config.toml
num_hidden_layers = 8
d_expert = 96
balance_bias = true
router_bias = true
init_std_router = 0.0115
lr_router = 0.000879
norm = "layernorm"
norm_eps = 1e-06
beta1 = 0.95
train_tokens = 386000000
Below are experts of layer 2 (counted from 0) of a mixture-of-experts language model. Rows are named router (the router's row for the expert), gate (a neuron's input weights, with its number), up (a neuron's input weights, with its number) and show model dimensions 0-191. Each number is 200 + 40 x the weight over its row's rms, rounded and kept within 0 to 999.
After each expert's rows: "mostly gets" lists some tokens that are sent to it at least half of the time. This comes from a sample of Wikipedia text that the model never trained on.

# expert 32
router,212,126,241,204,218,172,203,142,161,139,246,159,201,140,239,154,219,165,201,180,152,131,174,186,169,180,249,204,118,107,219,136,227,211,226,169,222,241,235,244,214,265,172,221,247,246,253,172,203,209,211,132,257,270,200,181,178,215,219,159,221,210,229,199,247,169,172,168,230,199,186,176,166,175,179,165,229,214,192,171,210,330,175,223,212,212,242,195,227,133,243,150,173,205,220,256,246,200,181,163,265,155,169,259,241,214,241,202,208,212,202,172,197,234,313,130,191,208,182,192,171,195,209,210,213,204,162,277,150,242,165,199,104,203,224,130,156,224,248,101,211,279,243,222,189,190,108,267,161,266,230,210,179,201,203,162,196,212,186,161,195,201,132,194,245,203,241,164,153,252,182,199,219,157,202,181,101,172,246,207,249,158,241,177,194,174,180,147,176,257,235,164
gate2,214,228,225,143,178,192,205,224,181,139,159,148,218,184,199,206,119,197,219,209,258,163,272,178,98,115,149,260,169,174,238,183,254,148,157,192,220,279,231,223,261,224,151,242,198,179,236,261,221,204,201,157,170,207,195,253,199,262,284,253,185,196,273,179,247,136,188,208,266,286,227,175,158,229,189,225,165,141,265,183,210,129,182,222,209,186,123,275,251,221,215,196,153,212,175,201,230,176,215,124,198,191,170,198,204,166,222,258,174,218,198,171,179,145,187,181,234,220,258,101,181,250,161,153,304,154,152,163,210,226,194,180,198,200,239,229,188,179,218,233,211,146,248,201,255,246,142,182,278,192,204,212,244,244,214,118,229,192,178,173,176,229,261,203,234,189,224,281,231,213,202,170,148,140,227,261,219,192,151,227,194,198,212,246,254,189,227,198,177,250,172,203
up2,167,234,244,205,239,235,189,134,203,163,259,223,260,140,195,201,185,167,224,143,187,245,200,210,171,193,223,220,140,135,245,177,224,178,106,234,192,230,232,175,212,177,120,212,178,280,159,251,230,223,164,159,139,258,219,215,183,202,268,210,116,185,243,221,179,200,163,180,282,244,158,150,209,257,275,225,233,180,242,173,234,191,143,208,198,202,182,249,178,215,196,183,148,191,219,149,241,220,190,211,195,155,198,134,246,174,249,199,176,195,150,138,125,153,198,226,123,250,244,138,229,239,187,162,288,123,193,211,111,219,193,237,222,251,164,276,192,158,226,226,231,143,188,244,237,198,174,229,180,157,204,219,219,184,271,185,121,196,172,208,179,250,256,167,218,177,232,225,210,151,211,203,221,280,258,159,204,244,159,163,206,254,162,198,285,222,258,173,130,240,203,165
mostly gets: "27 ", "24 ", "30 ", "11 ", "28 ", "14 "

# expert 17
router,211,89,213,159,234,140,251,123,224,141,218,231,220,178,227,172,160,144,223,158,209,192,134,187,176,197,240,214,158,135,194,144,171,205,185,161,220,203,223,239,157,203,180,287,213,235,219,205,268,213,209,183,205,303,193,175,134,188,196,113,217,223,234,228,234,184,183,157,246,241,159,173,172,137,197,179,236,221,188,203,207,228,174,216,177,233,239,208,261,130,299,152,199,222,230,253,212,249,168,122,235,153,207,244,230,199,204,265,251,201,225,171,185,216,242,105,195,269,179,172,144,301,166,229,190,206,200,183,207,221,248,211,154,129,176,144,146,243,210,157,224,262,237,240,133,165,146,246,111,220,214,258,185,205,252,154,218,216,155,203,158,276,195,170,198,225,229,171,221,257,248,181,207,156,208,183,157,157,246,229,228,194,217,127,205,184,147,183,165,210,235,208
gate5,150,136,193,204,260,283,187,209,199,212,172,237,223,194,226,238,188,140,163,187,168,174,236,172,212,168,182,253,218,207,205,154,192,195,70,217,214,133,207,153,192,182,247,216,195,193,236,179,244,186,255,269,161,181,190,234,229,179,155,251,283,241,204,211,191,174,200,191,263,227,186,179,233,234,129,166,206,237,209,273,184,261,235,136,150,216,202,210,183,217,192,233,228,169,217,238,236,189,213,165,148,276,102,189,198,249,177,153,218,211,196,262,198,166,200,271,132,163,132,162,172,152,180,203,186,222,172,188,174,184,139,161,191,180,223,129,268,201,146,115,182,222,182,149,182,206,249,277,141,276,158,224,193,107,199,257,206,244,272,224,143,174,254,275,182,217,204,148,190,169,204,204,226,239,266,192,201,181,266,278,169,231,197,128,214,164,146,174,173,205,180,240
up5,168,188,185,252,249,193,266,132,193,249,148,203,228,182,222,268,256,217,175,243,179,225,165,166,134,188,215,164,148,181,239,171,209,141,192,180,220,248,171,149,193,226,177,224,213,233,167,168,132,236,174,295,186,219,258,236,225,245,164,221,202,187,208,174,224,245,190,218,281,198,137,157,243,137,220,164,223,187,232,232,219,188,140,194,191,187,157,209,183,183,158,238,226,224,320,222,245,205,194,170,168,211,187,207,226,215,276,203,194,212,168,253,98,212,175,127,204,150,224,153,215,260,211,158,241,213,151,245,187,150,147,183,208,102,235,228,222,224,206,161,137,197,258,200,246,259,213,267,213,100,193,235,249,194,202,188,262,126,258,199,100,194,206,197,221,213,216,257,194,159,178,210,124,264,238,162,171,175,236,244,182,219,209,157,183,258,218,190,130,118,175,209
mostly gets: "000 ", "000", "00", "04", "97", "74"

# expert 0
router,217,168,224,175,218,220,233,189,153,165,218,192,243,172,266,136,164,154,163,181,179,182,159,199,207,153,229,217,158,189,117,113,205,256,216,148,235,138,244,167,159,248,176,263,199,225,201,156,211,282,230,156,217,219,174,204,145,224,192,181,235,248,234,233,168,137,149,130,257,239,175,167,132,174,144,182,242,228,205,217,221,210,188,250,225,232,209,224,267,148,228,165,112,261,223,247,240,194,197,153,194,192,182,224,240,147,265,201,220,188,184,143,251,260,260,173,209,219,193,241,157,200,206,152,114,221,160,175,187,238,195,210,226,175,188,196,263,222,227,184,288,241,236,179,210,171,198,200,152,237,215,245,198,157,249,137,216,225,155,218,133,225,200,171,181,226,234,158,184,244,291,174,165,154,115,194,192,130,241,246,198,153,250,144,207,109,154,126,161,240,262,226
gate2,246,197,187,154,231,210,201,193,233,126,144,213,174,214,213,250,229,229,281,225,167,141,174,199,215,144,189,186,156,119,213,204,181,213,196,181,230,150,200,203,197,229,138,179,267,186,126,152,157,224,207,187,241,192,156,206,198,252,241,202,217,205,228,233,226,195,213,170,220,181,214,162,137,247,218,141,162,218,219,240,181,181,119,184,277,194,206,164,172,173,198,239,186,251,285,252,186,183,247,210,248,237,230,270,148,163,229,139,223,151,228,231,264,145,262,183,224,171,267,173,196,141,154,186,166,242,174,253,214,297,206,160,294,218,189,250,237,188,173,211,204,225,159,219,237,163,192,103,158,156,229,215,155,108,227,150,180,151,227,171,240,152,231,179,175,259,149,239,235,293,225,265,184,182,204,234,196,226,212,258,168,240,232,149,96,201,139,256,186,227,226,178
up2,243,198,232,207,141,143,145,124,243,162,190,212,250,237,255,216,187,193,165,254,218,141,209,248,247,145,235,226,180,249,197,171,161,203,148,132,268,187,200,207,157,160,147,262,266,235,126,240,169,257,182,172,204,209,205,195,234,235,201,170,192,170,230,187,203,182,170,142,226,202,193,118,139,168,179,182,191,230,186,205,228,224,155,228,226,190,191,199,162,225,166,309,229,255,165,138,145,244,156,241,270,208,190,199,214,142,245,164,289,171,311,168,228,156,221,220,222,171,178,230,239,143,181,138,120,193,236,190,219,200,196,193,293,179,171,204,263,194,173,200,121,292,207,199,171,136,265,204,147,228,169,189,191,200,201,192,177,175,157,195,222,149,164,183,189,254,174,243,243,279,200,226,187,193,232,213,221,217,129,227,221,214,264,199,182,282,208,251,173,278,176,218
mostly gets: "ously ", "ately ", "ually ", "ably ", "-", "ful "

# expert 22
router,262,178,285,194,226,153,228,183,199,195,210,184,248,216,288,119,255,173,223,152,152,156,193,183,150,204,276,199,124,172,258,182,172,214,219,164,199,214,229,200,208,273,151,215,218,186,257,214,257,264,181,165,227,244,156,196,188,227,154,187,204,238,254,201,206,120,116,125,167,203,141,149,151,152,166,180,208,240,134,163,135,233,168,213,185,200,236,195,236,174,218,142,198,230,226,239,213,187,131,170,218,194,190,218,233,226,238,192,232,202,171,187,163,228,214,139,187,248,201,147,198,233,218,225,188,232,218,219,168,270,180,219,138,177,227,145,202,238,258,182,211,261,272,211,190,156,127,224,170,273,251,205,171,217,297,90,220,215,149,161,162,215,138,178,216,144,233,192,178,282,170,171,193,171,150,192,180,134,198,159,239,190,275,194,199,180,182,172,213,302,237,227
gate0,222,179,337,138,196,200,190,221,185,209,107,245,194,208,185,196,196,255,158,155,200,231,222,129,176,207,180,210,249,213,217,163,251,129,194,103,280,211,249,197,189,188,212,264,182,155,204,191,189,280,199,189,247,194,215,151,264,194,169,228,223,208,221,180,186,257,192,238,161,200,207,205,253,227,220,238,212,170,79,202,252,240,154,239,152,170,183,135,215,201,226,244,188,212,220,151,192,205,197,118,175,198,197,157,283,192,191,156,245,118,190,158,247,223,265,195,218,170,228,183,198,232,244,178,227,198,274,238,255,167,230,164,225,156,208,206,260,208,160,237,161,197,172,221,218,205,224,143,195,168,174,217,168,291,175,248,218,216,285,217,206,196,263,213,159,199,236,213,129,266,234,232,181,170,270,170,248,190,224,266,184,154,295,224,250,203,248,182,158,147,150,215
up0,265,239,246,88,229,239,100,162,140,128,132,181,170,182,161,213,171,111,220,226,255,115,171,161,172,219,203,165,230,208,187,168,161,181,176,175,161,264,163,229,181,189,219,261,194,206,254,152,181,229,219,192,151,157,191,203,201,173,183,201,260,222,211,274,203,158,219,189,230,118,206,212,217,226,285,163,194,257,171,162,249,244,220,216,140,197,165,147,121,238,184,266,194,224,226,266,154,162,239,181,201,145,143,171,219,221,128,196,220,203,180,214,201,248,150,276,185,171,229,195,217,217,259,148,197,191,192,251,208,172,266,181,191,106,215,181,193,191,151,195,165,200,242,250,265,220,220,157,187,227,170,283,179,193,229,284,224,196,203,241,189,129,241,197,228,178,196,187,186,241,282,206,202,236,166,169,179,163,142,229,256,175,215,225,200,197,193,223,249,278,221,268
mostly gets: "A ", "R ", "T ", "L ", "F ", "P "

# expert 30
router,189,187,223,158,238,181,254,146,195,213,226,195,194,231,212,196,181,172,180,161,235,147,127,150,202,167,148,244,149,172,198,174,167,222,205,187,222,161,296,226,222,185,182,241,218,238,202,150,176,284,200,136,234,248,126,238,183,202,189,126,272,178,267,217,178,190,181,162,213,203,167,155,194,181,142,219,122,275,158,197,180,216,171,221,194,250,232,180,244,221,254,211,205,220,210,208,238,294,194,150,191,205,214,268,312,145,193,232,175,186,164,106,190,227,216,206,181,214,188,159,210,249,182,183,222,238,158,256,206,199,278,219,192,182,206,163,187,267,183,159,199,185,209,235,182,183,170,248,78,260,272,258,176,202,243,172,229,240,189,133,185,256,132,161,179,125,236,131,198,267,264,200,191,197,218,188,171,167,264,209,259,183,203,193,83,183,190,203,158,206,243,167
gate0,164,148,220,185,239,182,200,140,189,176,157,242,163,243,216,267,240,248,218,222,281,176,243,246,287,175,152,169,145,176,230,114,179,125,207,224,155,266,228,291,197,196,186,241,193,184,260,257,198,264,207,200,184,222,166,271,167,264,207,140,202,155,230,172,234,229,182,168,176,220,234,213,205,218,168,163,175,235,207,195,223,236,212,255,191,262,137,205,209,252,198,216,188,188,210,160,231,217,252,143,227,192,213,252,126,151,154,245,208,123,196,131,201,229,213,204,155,185,178,212,249,208,168,286,204,212,166,185,187,206,219,144,231,206,198,92,198,238,216,232,170,130,222,268,202,203,258,206,264,219,141,205,212,245,286,251,190,181,219,261,238,192,160,172,232,239,231,248,236,169,245,198,252,166,261,180,204,217,275,173,199,246,219,175,142,294,231,168,165,214,113,201
up0,231,157,157,245,226,248,178,203,155,239,157,158,160,201,168,183,228,214,173,295,211,184,244,151,204,243,159,195,190,189,245,139,111,224,212,246,182,221,238,211,221,246,243,202,190,256,241,308,173,195,224,252,145,222,251,243,194,224,229,128,198,130,205,249,225,188,171,181,162,211,131,300,141,138,171,177,206,246,136,143,234,205,185,222,198,231,224,168,233,188,216,199,170,205,213,136,173,200,197,234,201,201,194,138,187,187,188,245,182,214,254,178,200,233,184,197,176,208,142,212,210,262,141,277,197,162,192,103,204,177,236,208,160,260,252,197,223,306,202,137,164,207,206,183,166,247,246,187,242,283,134,148,249,197,176,174,270,167,253,260,217,242,193,130,210,176,296,221,246,152,173,153,203,180,186,222,198,205,286,164,255,248,195,133,192,218,183,187,166,192,229,217
mostly gets: "amil", "tro", "peri", "oss", "ayl", "ool"

# expert 6
router,267,200,231,96,275,232,194,137,191,189,220,115,190,188,201,186,152,190,226,181,180,170,175,238,264,167,155,257,176,167,215,137,232,154,225,247,252,198,220,204,156,302,158,214,224,222,272,186,208,205,106,196,223,227,158,154,142,247,209,216,209,240,276,160,179,147,178,165,229,229,155,163,165,185,184,168,205,219,148,133,158,214,198,186,238,238,228,234,225,96,284,158,220,192,219,225,294,208,159,164,247,145,188,222,192,256,223,224,235,223,210,170,216,261,235,174,207,188,177,223,186,248,199,205,96,190,213,196,238,252,194,185,152,173,239,119,152,233,231,154,241,202,234,213,178,217,138,231,192,234,240,198,196,197,218,106,237,210,167,193,178,218,209,159,190,168,216,183,231,220,210,166,224,152,132,228,142,177,176,175,265,167,267,141,217,173,101,220,179,229,253,160
gate0,196,174,204,211,164,188,241,180,201,172,215,190,274,226,274,201,130,176,194,219,161,140,271,149,230,258,146,191,216,199,217,190,189,210,176,230,255,207,215,193,149,235,156,218,157,200,158,177,272,192,224,252,153,254,227,171,241,202,240,211,184,169,229,214,240,195,183,201,210,251,259,151,182,227,180,188,77,181,198,214,140,192,214,187,156,197,174,263,177,216,179,204,131,213,143,177,222,191,171,224,114,190,128,188,229,221,240,173,192,206,237,180,232,273,168,217,181,178,126,199,202,224,293,311,169,186,151,243,198,229,139,259,135,203,201,228,310,159,176,207,233,181,211,198,126,174,203,195,225,310,200,175,169,171,198,215,231,284,199,250,165,223,177,169,267,181,167,206,140,205,230,188,169,161,169,151,130,208,139,289,213,286,286,203,194,225,183,244,228,211,182,240
up0,207,235,212,158,178,213,105,243,205,226,224,302,144,163,198,214,189,233,199,227,245,174,171,254,195,218,215,227,237,169,207,113,198,195,222,167,199,230,99,213,216,192,263,200,229,248,199,234,165,218,199,172,217,198,206,273,150,210,162,151,203,250,274,173,162,219,239,205,234,157,187,244,221,219,189,178,219,162,253,242,179,205,184,286,190,244,198,224,214,209,220,262,215,192,186,212,245,259,211,197,224,217,246,285,186,220,174,175,200,252,207,232,234,169,237,255,215,191,222,237,49,217,131,136,236,222,203,223,241,224,327,168,172,156,240,240,187,253,249,207,239,179,240,214,156,230,193,184,193,170,174,245,228,215,218,151,167,175,233,189,212,208,247,198,96,224,169,194,338,223,143,223,288,210,216,202,198,204,230,159,237,202,140,179,208,183,180,139,218,198,261,137
mostly gets: "He ", "they ", "she ", "She ", "also ", "been "

# expert 19
router,188,203,243,212,233,217,223,179,137,180,226,163,184,214,232,202,183,165,254,178,237,151,193,144,218,181,181,299,147,148,170,193,154,158,230,162,207,172,255,212,257,194,186,223,211,162,257,174,238,233,208,250,247,230,114,210,158,223,158,153,211,220,250,215,238,143,172,162,246,289,219,151,201,165,188,208,154,295,201,158,202,238,173,286,269,261,242,162,257,170,210,189,235,233,274,233,237,273,143,134,152,237,225,235,255,145,173,200,153,173,151,128,173,197,193,190,177,197,193,209,204,226,181,150,207,207,234,213,233,260,210,254,192,145,187,220,174,214,209,154,169,197,209,176,155,204,190,182,196,247,246,234,166,171,301,184,251,248,223,94,119,250,172,204,199,196,229,79,99,201,174,175,203,181,183,130,171,185,204,249,225,163,196,212,162,194,151,189,203,244,236,212
gate4,152,153,239,236,153,206,214,178,154,182,186,164,236,181,147,275,203,135,186,210,174,125,231,200,235,129,146,248,221,123,215,206,234,159,227,160,188,180,234,113,250,197,203,200,108,210,130,251,215,190,294,221,215,170,213,250,213,139,168,194,202,224,183,241,213,172,193,186,188,225,218,229,229,142,233,198,115,223,161,200,155,234,212,224,241,174,165,238,227,199,138,180,264,228,258,280,193,233,148,198,247,204,170,144,186,270,242,265,174,208,162,141,177,203,163,254,148,285,227,229,186,248,182,224,188,158,225,126,187,201,173,151,194,200,154,252,239,184,218,146,197,209,268,210,194,254,281,222,238,154,226,234,215,229,198,207,187,204,222,193,234,266,198,217,152,238,175,177,173,171,220,250,130,195,173,233,176,181,171,229,249,205,231,132,331,122,130,214,155,184,187,195
up4,153,157,135,222,91,149,201,141,185,226,139,188,227,219,230,237,266,176,160,218,246,164,165,228,191,222,139,232,185,170,180,232,257,229,237,175,234,218,282,244,182,203,195,136,246,171,210,226,243,147,238,173,234,219,259,227,187,203,156,178,280,235,201,191,193,173,196,272,236,220,220,185,241,185,187,195,214,165,146,155,231,207,210,175,186,170,116,217,241,204,189,176,141,184,192,230,243,150,148,143,155,197,208,133,158,200,120,206,222,210,249,204,272,238,237,164,144,148,202,159,238,243,198,168,107,250,223,232,258,220,186,230,185,251,235,208,194,323,213,161,212,190,141,178,247,312,213,215,206,171,244,239,247,254,160,239,175,184,212,192,194,224,169,249,223,226,138,225,179,189,125,198,249,245,201,171,140,210,121,188,121,214,174,223,149,201,192,265,182,177,251,223
mostly gets: "ania", "acy", "edy", "odes", "bert", "ility"

# expert 15
router,161,199,255,161,231,203,219,87,187,142,279,187,270,263,209,219,184,145,242,132,202,171,175,232,252,194,213,232,179,122,206,166,196,228,186,190,261,170,187,205,160,255,204,204,221,235,226,204,254,202,122,192,245,193,198,231,144,249,162,181,223,237,270,172,161,161,164,190,272,214,183,175,205,136,196,199,157,216,119,214,180,247,197,265,226,180,234,220,212,191,206,139,205,202,190,249,247,176,115,190,234,160,182,221,196,166,205,235,243,198,227,224,169,240,252,191,218,218,194,192,178,243,248,177,135,309,184,173,130,264,217,232,214,193,294,201,190,191,267,173,212,226,281,209,151,128,194,207,203,225,225,217,156,228,214,200,197,240,112,223,151,226,199,196,266,148,237,186,132,211,242,200,189,181,144,164,195,146,239,204,280,151,247,186,150,152,119,195,110,239,189,150
gate3,247,196,261,150,197,183,207,135,185,165,201,267,268,215,163,266,190,184,213,196,215,155,201,159,179,249,136,204,179,160,199,245,252,189,206,226,206,145,242,169,169,173,217,258,252,217,191,150,194,167,237,174,150,246,225,202,123,240,220,183,192,212,269,186,203,173,175,245,167,171,171,171,234,148,231,185,156,233,214,265,216,124,240,129,199,218,247,214,199,241,162,222,159,159,208,115,199,266,137,215,137,247,252,171,213,205,111,196,213,251,220,204,215,220,197,210,159,213,206,164,186,194,190,131,176,142,257,183,272,241,143,262,250,136,213,280,215,219,287,149,270,247,213,143,174,167,185,218,222,212,182,270,173,160,193,157,235,102,171,255,170,177,134,164,183,192,186,185,181,161,153,230,245,236,177,146,233,255,225,293,154,138,238,157,163,256,158,176,192,222,207,193
up3,191,232,154,219,207,195,271,169,215,270,218,135,227,165,177,192,242,305,229,184,210,160,231,241,200,162,186,223,275,237,181,170,192,209,267,87,246,253,157,241,292,287,157,230,203,126,225,237,189,228,223,185,207,217,251,223,212,82,203,236,166,160,162,233,195,215,200,166,171,214,270,279,212,200,136,201,189,160,290,163,130,206,208,233,265,111,212,157,185,220,177,198,174,208,201,159,252,181,239,187,189,223,214,210,252,232,230,165,161,122,182,223,218,156,246,233,150,197,202,242,178,261,201,161,252,265,153,171,167,177,277,207,197,185,256,161,194,184,177,187,136,123,225,207,129,209,195,227,212,179,192,223,200,154,235,190,184,195,189,174,161,216,245,165,218,219,114,173,227,306,150,226,181,197,249,209,154,207,168,153,194,268,181,197,173,194,231,199,202,229,209,183
mostly gets: "with ", "have ", "received ", "including ", "has ", "did "

# expert 8
router,213,171,226,198,188,163,202,161,192,206,251,183,268,164,205,151,164,111,164,170,119,185,194,117,164,187,264,212,180,128,225,208,217,170,249,203,243,212,227,167,200,219,175,235,213,252,297,155,257,229,156,178,284,318,187,202,158,248,256,182,234,195,221,195,230,174,193,131,198,229,123,169,206,189,192,249,169,212,169,127,174,272,135,225,225,200,227,147,271,207,237,190,188,187,233,220,200,221,156,182,173,177,183,215,225,230,288,243,208,140,207,172,152,237,249,143,169,226,173,188,186,249,242,141,172,234,212,211,221,199,263,229,159,153,229,173,240,230,241,169,197,202,286,256,141,106,145,221,185,228,223,236,163,181,207,153,266,227,140,217,98,206,183,198,175,222,207,207,156,210,240,174,184,142,166,210,210,200,187,208,215,180,246,191,223,175,113,150,129,215,253,146
gate2,190,198,197,212,180,226,267,248,220,147,219,273,207,247,179,226,229,206,190,206,142,169,204,186,239,234,177,238,230,184,220,211,179,228,235,188,243,173,261,196,219,178,136,207,179,257,176,256,209,217,196,147,146,151,151,124,167,138,203,208,218,112,286,174,286,249,196,272,255,140,148,265,245,156,254,246,203,212,219,219,256,239,137,215,168,152,215,202,177,122,229,237,194,177,188,175,130,189,127,192,289,220,201,159,241,213,254,157,235,167,219,114,227,227,220,261,220,156,209,219,143,141,226,153,208,187,203,105,226,177,170,205,117,219,244,233,189,243,200,249,222,233,245,230,133,209,237,191,201,186,230,213,171,237,255,219,240,206,231,187,143,218,237,247,196,195,228,171,134,155,190,175,142,155,200,204,253,159,150,162,143,136,247,154,202,248,190,152,204,187,138,141
up2,210,147,175,249,139,194,139,121,235,146,209,115,179,185,281,185,254,168,219,198,196,165,215,210,207,198,227,182,213,301,227,194,267,165,178,156,161,242,149,234,196,202,195,179,194,203,219,213,234,223,256,210,255,268,234,182,202,153,169,153,153,230,110,220,136,193,211,192,196,262,200,159,132,224,184,177,102,297,210,158,142,156,253,204,251,214,223,207,223,197,147,207,193,232,203,164,253,218,263,161,229,162,172,246,154,189,192,265,179,233,191,243,236,159,219,237,182,244,148,180,255,208,213,212,135,212,181,217,273,177,162,214,166,148,237,171,205,157,169,177,190,174,138,180,296,186,160,160,234,212,225,181,245,152,223,132,137,174,217,181,223,139,226,154,188,222,153,236,280,219,232,156,234,207,202,283,194,254,227,288,241,227,181,160,167,136,133,205,178,179,196,205
mostly gets: "==", "===", "== ", "=== ", "\"", "===="

# expert 24
router,216,160,246,138,262,205,180,180,228,178,229,230,176,182,236,192,189,134,171,176,226,158,149,110,222,214,163,178,164,155,207,178,215,183,202,119,218,258,197,183,204,204,172,274,225,161,213,230,257,214,216,224,195,244,198,250,157,204,167,191,220,292,217,176,261,187,193,173,328,248,158,190,155,161,197,154,220,199,148,180,181,256,81,239,234,211,208,257,267,225,274,191,181,208,197,242,224,216,138,148,264,163,182,263,188,227,210,320,151,196,216,156,191,259,249,153,211,244,184,210,156,247,220,256,264,216,159,172,193,239,195,187,147,166,202,182,167,215,198,183,267,225,242,235,182,171,168,195,147,234,229,224,180,153,250,152,220,219,175,187,178,205,199,162,210,159,213,217,150,197,173,228,234,87,167,180,188,160,198,154,220,138,213,188,183,203,137,79,236,248,156,204
gate0,296,184,170,222,214,209,200,224,204,261,94,259,175,170,199,187,179,163,162,239,195,137,155,213,204,167,159,207,211,128,170,192,265,176,250,174,183,250,144,259,119,235,164,245,204,121,251,187,228,215,202,277,247,150,181,187,216,123,179,220,137,143,197,213,191,188,201,143,243,165,178,190,226,233,254,202,234,232,218,156,158,258,240,160,162,202,240,264,201,250,223,185,189,209,206,227,210,192,92,174,208,278,158,173,183,193,193,246,139,196,215,253,250,175,170,214,246,233,170,288,187,190,250,157,268,189,185,183,200,212,171,174,209,243,148,195,124,153,210,150,220,157,133,220,126,207,195,204,247,260,186,267,166,168,200,126,192,241,227,249,204,217,153,283,140,218,201,200,212,229,194,134,206,188,198,153,183,172,228,145,196,124,272,145,166,222,236,180,201,201,146,217
up0,250,147,204,222,131,257,138,169,142,150,247,176,216,166,217,207,152,239,298,191,240,227,211,170,201,161,276,238,222,194,206,269,163,249,146,208,268,202,157,175,249,157,244,263,234,243,210,129,173,164,149,162,219,208,198,229,166,191,195,226,216,261,239,223,213,221,249,130,166,208,149,226,150,153,212,194,165,221,167,224,252,255,183,220,247,181,180,198,235,188,78,234,212,159,151,179,202,143,259,186,165,184,294,208,175,215,270,206,187,152,209,174,242,207,241,111,165,161,275,148,240,211,180,231,184,189,195,189,194,141,214,187,251,173,239,251,217,197,164,188,217,198,257,159,235,122,174,112,127,168,252,248,226,174,128,199,222,172,275,251,215,272,216,178,214,215,237,174,240,161,174,200,206,233,216,171,212,250,197,179,160,188,236,182,219,266,190,269,189,185,152,216
mostly gets: "white ", "black ", "housing ", "−", "racial ", "Hispanic "

# expert 10
router,207,154,221,194,255,192,271,190,201,177,231,178,186,169,196,212,165,170,243,174,196,201,144,192,150,154,190,272,195,179,151,149,146,222,217,129,208,162,262,220,128,206,176,270,230,229,201,129,195,224,215,199,201,228,235,244,199,210,190,168,236,187,251,243,197,172,158,168,210,181,193,161,230,186,155,176,140,218,152,230,161,220,156,275,256,265,195,144,280,133,200,145,142,213,220,235,200,237,165,107,226,184,249,219,287,189,252,162,134,235,209,177,237,222,237,178,241,212,146,219,195,278,197,195,228,186,234,292,240,227,196,244,187,201,222,191,246,226,213,180,301,238,177,225,220,194,211,221,145,242,251,323,194,196,272,181,206,226,216,185,92,261,184,154,202,185,191,123,160,224,199,179,175,171,190,141,183,148,230,195,238,170,202,189,197,88,174,170,136,258,218,219
gate4,203,243,181,232,189,250,229,190,175,195,248,198,166,183,171,287,129,166,208,160,142,180,226,217,222,205,207,217,218,219,171,141,204,184,233,200,196,211,196,196,209,220,182,179,191,251,209,173,196,212,146,304,160,188,301,204,145,120,144,148,266,223,221,141,146,195,236,152,180,197,266,224,170,273,140,209,179,210,267,165,154,222,153,238,136,223,128,194,242,216,223,134,217,228,209,152,238,182,108,201,168,200,217,149,260,176,209,206,152,254,186,113,293,185,201,202,209,209,213,192,273,266,251,212,228,286,226,196,283,253,165,142,227,243,220,161,174,220,195,162,190,146,167,219,156,187,246,236,201,223,157,265,246,213,255,178,185,160,262,166,235,263,155,142,244,236,221,259,113,160,188,207,128,212,203,190,242,258,175,199,184,245,246,192,190,207,183,232,189,223,181,225
up4,205,101,221,168,235,218,127,216,188,130,211,198,191,193,270,170,160,155,257,231,130,208,216,154,178,242,196,241,217,262,171,189,170,190,216,191,197,250,175,192,203,207,175,191,218,177,95,179,205,105,220,225,188,208,183,115,168,227,215,106,252,169,213,214,160,251,250,197,238,240,264,252,230,203,285,144,179,187,180,249,185,189,189,196,208,214,221,178,216,180,258,178,215,182,211,195,230,273,95,256,204,223,164,148,214,181,228,169,258,253,204,213,252,201,146,214,171,212,179,168,202,185,235,185,280,215,169,198,310,301,219,166,187,316,217,151,209,254,193,161,240,173,188,200,219,228,188,143,183,200,175,237,281,156,199,214,132,197,191,198,184,228,200,155,240,152,224,251,183,122,198,259,220,239,192,243,233,163,227,209,174,132,247,256,247,163,195,164,154,164,210,172
mostly gets: "chn", "nik", "rol", "Gam", "obi", "rip"

# expert 33
router,205,140,214,189,228,170,207,159,191,158,207,168,161,210,233,170,154,148,209,163,224,164,150,217,129,138,218,208,87,199,231,141,173,208,233,162,216,263,241,264,226,245,205,262,245,211,259,181,251,196,162,201,267,234,189,198,200,265,221,165,219,271,214,204,163,215,171,142,218,179,166,164,120,138,168,206,210,216,193,214,188,208,179,235,224,186,236,205,249,202,231,130,193,220,245,213,264,213,190,175,202,120,183,253,265,229,238,275,191,157,245,190,170,234,205,149,179,197,127,150,185,259,254,208,189,251,152,281,206,242,239,190,150,151,264,151,222,251,255,159,240,281,271,229,155,201,108,238,160,236,242,241,189,204,202,135,237,217,135,150,176,187,176,176,234,156,243,156,194,217,190,150,172,154,203,156,162,168,193,198,228,183,240,124,204,124,164,180,191,288,191,196
gate1,181,204,168,192,177,248,188,192,182,254,168,191,230,246,213,168,252,184,305,174,208,159,167,229,206,206,280,177,244,222,253,209,205,172,204,160,170,242,226,249,248,234,156,280,144,217,113,147,177,206,218,243,189,190,192,266,138,148,158,131,155,172,193,240,121,196,255,204,208,153,238,264,231,169,199,205,113,259,162,177,216,187,220,162,207,93,185,225,213,168,230,206,159,262,206,271,256,179,218,196,198,177,194,162,188,197,241,301,127,269,224,197,182,182,192,188,204,208,201,169,203,230,179,166,179,269,219,238,191,151,177,215,132,173,210,213,206,181,283,215,253,212,169,237,161,187,210,190,192,142,182,157,210,227,267,248,241,171,170,287,207,167,193,221,167,270,247,210,217,251,117,193,142,142,247,242,210,195,171,116,159,116,204,143,190,158,153,219,180,150,186,183
up1,171,199,150,187,150,186,160,197,229,177,196,200,124,201,161,133,173,231,230,179,197,226,172,225,182,183,268,171,214,233,196,173,174,210,170,208,155,207,169,258,196,317,183,245,160,190,197,225,236,245,179,237,196,244,225,169,164,201,190,195,101,197,184,203,135,185,219,111,235,165,190,231,205,248,147,219,153,178,154,272,173,163,168,252,222,154,226,187,180,200,229,185,184,203,236,219,237,184,234,169,215,123,174,209,202,181,232,156,196,271,230,227,233,224,219,268,227,220,171,143,185,221,173,168,202,272,183,221,136,183,215,262,189,189,229,194,235,240,252,194,253,314,131,159,195,179,215,194,207,167,221,142,135,207,257,123,176,278,153,249,227,130,226,283,131,243,236,186,211,244,178,190,192,203,205,208,188,280,180,80,153,219,229,219,164,101,121,198,236,184,145,247
mostly gets: "H", "T", "B", "K", "R", "P"